python train.py --d_expert=48 --groups_per_token=3 --tie_word_embeddings=false --batch_tokens=[65536, 131072, 196608] --max_seq_len=2048
Below are experts of layer 4 (counted from 0) of a mixture-of-experts language model. Rows are named gate (a neuron's input weights, with its number), up (a neuron's input weights, with its number) and show model dimensions 0-159. Each number is 200 + 30 x the weight over its row's rms, rounded and kept within 0 to 999.
Before each expert's rows: a language model's description of what the expert responds to. This comes from a sample of Wikipedia text that the model never trained on.

# expert 15
Description: Word-initial stems after determiners
gate0,186,202,197,196,190,196,235,150,189,248,206,230,208,199,146,199,66,199,190,206,197,184,201,187,206,159,193,201,205,204,216,222,205,201,193,254,256,201,222,184,181,122,229,188,147,184,230,143,158,206,198,170,148,200,197,214,125,202,197,186,203,205,204,207,129,201,182,196,198,198,210,215,279,194,234,193,195,265,201,261,167,173,183,133,221,223,247,191,202,199,160,200,208,191,194,305,193,179,201,201,189,202,202,209,206,180,229,154,214,205,199,200,118,207,214,186,202,187,199,179,198,199,145,207,188,168,202,156,203,139,216,233,186,200,194,193,207,177,193,173,201,202,200,212,204,199,250,222,187,196,223,208,153,185,180,185,165,239,214,174
up0,201,201,204,204,174,197,195,262,230,204,162,201,182,225,200,202,258,201,200,206,181,191,228,201,209,161,207,183,215,228,243,170,202,199,187,192,181,219,197,219,276,200,199,231,222,201,166,184,200,131,148,287,175,163,173,194,297,200,203,211,237,164,204,205,184,200,124,201,199,223,237,135,192,202,201,211,251,194,190,192,201,201,200,200,209,197,199,223,188,207,237,215,203,230,199,133,201,213,299,200,200,202,203,192,205,202,177,116,196,178,199,199,206,164,196,202,191,208,210,244,201,179,268,216,221,198,246,202,200,248,198,121,127,202,250,221,201,132,198,199,211,245,157,199,224,187,202,216,216,199,156,195,255,229,193,221,204,212,201,202

# expert 17
Description: Sentence-ending punctuation
gate0,209,211,192,176,193,374,106,227,250,173,260,150,205,190,214,221,166,235,197,196,274,195,190,186,156,204,201,202,193,159,202,197,222,201,194,195,227,190,196,182,197,200,238,193,200,200,203,193,177,187,198,163,258,194,203,179,176,191,186,183,204,229,201,210,151,163,202,161,266,221,217,192,197,222,205,184,207,198,202,219,212,206,194,195,202,187,201,169,188,188,241,140,192,217,253,216,240,203,253,186,217,198,211,162,205,185,190,200,123,200,148,133,224,200,203,225,177,207,197,198,258,186,200,201,196,199,155,204,198,201,207,193,200,199,200,204,179,238,192,141,209,198,208,229,194,199,142,231,197,144,199,266,163,200,224,195,192,189,200,199
up0,203,197,231,219,185,200,206,217,150,166,190,224,154,221,133,208,198,195,201,191,198,145,218,263,222,201,201,137,200,208,213,193,198,201,199,238,201,201,200,213,186,201,192,256,239,199,212,239,195,191,200,251,166,198,199,210,201,228,202,195,198,275,200,304,339,193,178,176,195,244,208,209,220,220,227,201,186,220,181,200,224,228,201,195,193,98,200,197,227,208,240,202,198,209,199,200,200,243,200,200,179,200,184,216,199,190,201,235,232,96,187,203,225,163,200,170,198,195,200,184,232,199,206,200,205,251,179,200,226,216,217,209,179,148,229,206,214,133,151,182,195,200,202,135,197,218,216,199,210,208,143,196,218,139,202,190,202,196,194,235

# expert 46
Description: Latinate verb suffixes
gate1,231,199,200,197,197,207,192,197,227,206,270,201,286,166,207,199,207,320,191,201,224,219,196,196,204,137,200,253,180,195,187,197,207,203,152,214,198,204,199,197,202,201,200,199,192,227,200,203,202,192,203,167,199,202,207,197,144,209,199,200,203,190,207,181,199,134,150,195,204,193,150,220,205,212,195,199,206,184,200,189,235,141,201,200,196,87,192,173,197,198,217,152,138,230,200,203,202,189,204,139,231,199,246,160,210,192,181,199,208,171,204,133,128,208,226,193,187,189,89,187,210,114,121,196,185,143,200,200,181,135,168,203,197,197,204,191,173,212,180,202,203,181,203,199,216,207,189,199,206,206,201,211,198,197,205,183,203,213,250,203
up1,219,199,198,198,209,218,204,177,203,207,194,171,285,133,243,238,206,310,195,202,211,205,194,205,206,150,199,202,172,208,59,189,205,205,210,203,202,211,194,211,200,200,199,207,204,203,199,206,211,201,180,200,243,198,197,197,206,251,197,193,200,206,194,188,187,184,193,253,204,195,183,214,171,193,192,142,227,184,164,193,197,200,159,201,181,162,195,200,198,221,196,198,146,203,188,176,200,197,198,200,209,187,199,182,226,214,184,199,204,177,241,198,98,204,200,191,198,233,101,200,202,143,168,158,195,196,227,193,134,188,106,159,253,200,221,107,214,205,202,194,191,202,208,219,185,190,182,202,153,225,246,183,204,200,186,203,202,219,195,222

# expert 38
Description: Adverb endings and auxiliaries
gate1,183,204,199,264,203,199,203,196,189,198,164,157,196,153,192,199,206,210,200,193,202,154,299,182,223,136,139,200,204,205,286,201,205,157,188,212,250,250,203,220,193,200,203,221,188,197,212,230,260,214,180,189,197,199,171,205,196,168,200,200,208,200,230,155,214,202,194,192,201,195,211,318,205,166,148,200,207,203,196,234,197,200,194,200,199,223,198,307,170,202,205,151,207,147,202,180,152,205,182,137,200,196,206,191,200,200,169,243,103,183,175,153,193,201,199,249,193,198,122,226,213,214,200,204,204,193,208,215,215,238,209,189,177,193,201,187,201,145,200,200,202,148,196,256,167,201,201,216,207,213,183,200,246,198,208,198,192,169,176,203
up1,200,200,205,200,202,202,160,213,233,239,200,247,174,200,201,200,302,213,220,206,198,184,223,260,206,201,217,194,244,201,202,216,200,186,262,198,256,199,236,201,167,196,210,286,205,199,196,194,195,200,147,155,194,247,184,200,190,195,235,202,241,199,209,200,229,231,178,208,204,276,245,198,247,216,196,203,132,200,197,196,205,139,287,256,187,201,204,148,180,202,201,229,136,231,267,251,200,186,200,202,70,198,229,211,201,200,199,172,230,230,198,173,148,202,205,203,200,144,171,201,223,197,218,162,197,200,168,201,178,210,201,196,198,202,200,204,183,201,177,188,200,249,164,197,232,170,223,176,200,158,200,175,188,183,200,198,187,202,198,176

# expert 49
Description: Function words and headings
gate1,244,199,174,216,181,202,201,202,203,208,138,250,189,192,203,193,203,208,203,156,211,215,177,121,212,196,205,267,219,263,199,197,189,198,215,190,208,152,201,154,203,204,199,195,196,189,200,203,197,197,161,154,185,164,198,200,195,200,203,267,201,202,174,200,217,155,208,183,205,156,203,147,253,198,197,125,186,186,199,175,203,200,200,212,203,177,198,214,134,176,201,200,208,202,203,224,211,199,201,187,200,203,195,204,168,215,180,191,107,202,196,196,212,200,195,192,313,164,171,144,235,205,241,187,198,241,224,196,200,254,206,209,180,216,179,332,159,270,204,195,216,214,191,307,201,197,204,199,192,177,197,199,203,206,186,199,225,209,192,166
up1,199,201,198,202,198,219,201,195,200,211,86,212,197,193,175,149,216,200,203,179,226,203,193,201,198,188,196,223,238,224,173,214,200,200,216,172,193,209,196,174,255,174,219,262,199,199,200,210,200,161,177,196,170,144,197,192,204,202,200,201,168,229,168,255,227,200,224,199,204,145,202,198,234,202,214,200,201,199,202,211,201,177,199,224,234,174,235,200,188,206,206,269,204,189,165,256,199,198,203,191,198,152,157,188,197,190,198,143,138,217,171,199,201,200,98,198,250,176,202,142,281,211,206,184,225,209,235,267,223,242,179,174,200,204,164,213,192,285,200,203,230,305,198,266,202,194,202,188,185,167,201,198,204,129,155,200,202,201,203,195

# expert 59
Description: Consonant g/d pieces
gate0,206,202,202,220,201,201,212,296,196,220,201,288,243,159,179,205,191,246,197,199,180,182,183,201,232,224,199,200,200,199,201,203,200,173,208,225,205,198,195,218,174,235,254,181,252,212,195,209,200,200,204,135,223,166,173,168,237,203,255,199,253,174,223,113,233,194,209,198,160,220,207,200,206,230,201,173,195,207,225,224,200,201,197,159,202,258,266,150,179,201,250,187,186,186,196,210,199,192,197,136,177,158,201,172,227,201,190,213,192,200,186,211,173,201,218,203,166,189,115,196,246,203,229,286,200,177,251,201,225,194,100,209,200,200,199,233,269,205,200,206,197,188,198,197,191,221,206,257,161,196,252,206,218,213,206,182,217,165,148,200
up0,181,217,227,218,194,198,211,233,156,194,232,241,193,198,200,182,191,166,200,207,200,220,200,204,273,223,209,200,214,151,180,200,231,209,200,154,202,241,178,220,132,225,220,166,112,206,188,194,235,202,211,201,201,186,223,211,249,211,273,262,189,201,210,212,194,212,225,201,206,209,196,210,204,227,203,195,204,204,199,208,201,107,206,197,169,206,209,212,199,203,193,188,218,230,227,206,183,81,191,201,197,165,200,228,203,196,195,204,162,200,185,284,200,193,200,221,235,194,186,193,249,170,201,315,221,192,220,200,278,283,180,237,215,186,199,206,199,220,209,198,180,199,146,198,221,217,200,204,156,192,218,247,254,179,203,239,197,184,156,206

# expert 16
Description: Verb and noun stems
gate1,188,168,277,258,174,293,240,189,209,193,171,269,320,202,148,201,241,189,139,210,207,204,202,200,185,201,198,187,200,268,220,204,204,199,194,189,205,203,202,208,199,228,181,218,189,227,200,203,199,200,200,156,199,147,162,220,239,196,208,208,232,198,203,178,241,177,172,236,195,199,183,202,219,203,185,177,174,247,209,185,174,194,243,208,223,211,204,172,268,201,247,213,195,197,200,179,201,201,196,191,220,286,201,230,226,211,200,217,201,212,211,287,205,197,147,208,243,263,198,199,192,134,198,297,207,200,194,218,202,201,203,207,146,182,252,178,205,205,199,192,198,205,201,200,213,218,191,198,163,218,214,188,222,199,185,146,163,219,208,198
up1,173,145,198,203,206,203,197,172,169,196,175,167,130,201,200,194,201,161,209,222,218,201,193,197,213,241,189,180,251,203,203,192,217,166,236,192,201,199,203,190,201,202,265,202,205,185,253,259,96,198,195,200,194,200,197,195,204,200,172,177,200,262,198,202,248,202,199,198,201,200,166,207,202,157,161,118,214,205,169,85,201,197,225,191,209,197,204,215,237,202,199,163,201,217,194,200,201,212,167,178,199,132,205,199,295,114,199,203,199,241,194,41,206,203,201,200,198,183,215,168,178,250,184,196,230,214,201,189,228,192,205,198,201,192,199,200,216,197,202,197,172,199,200,199,199,202,175,204,200,199,196,200,244,197,194,200,201,200,162,204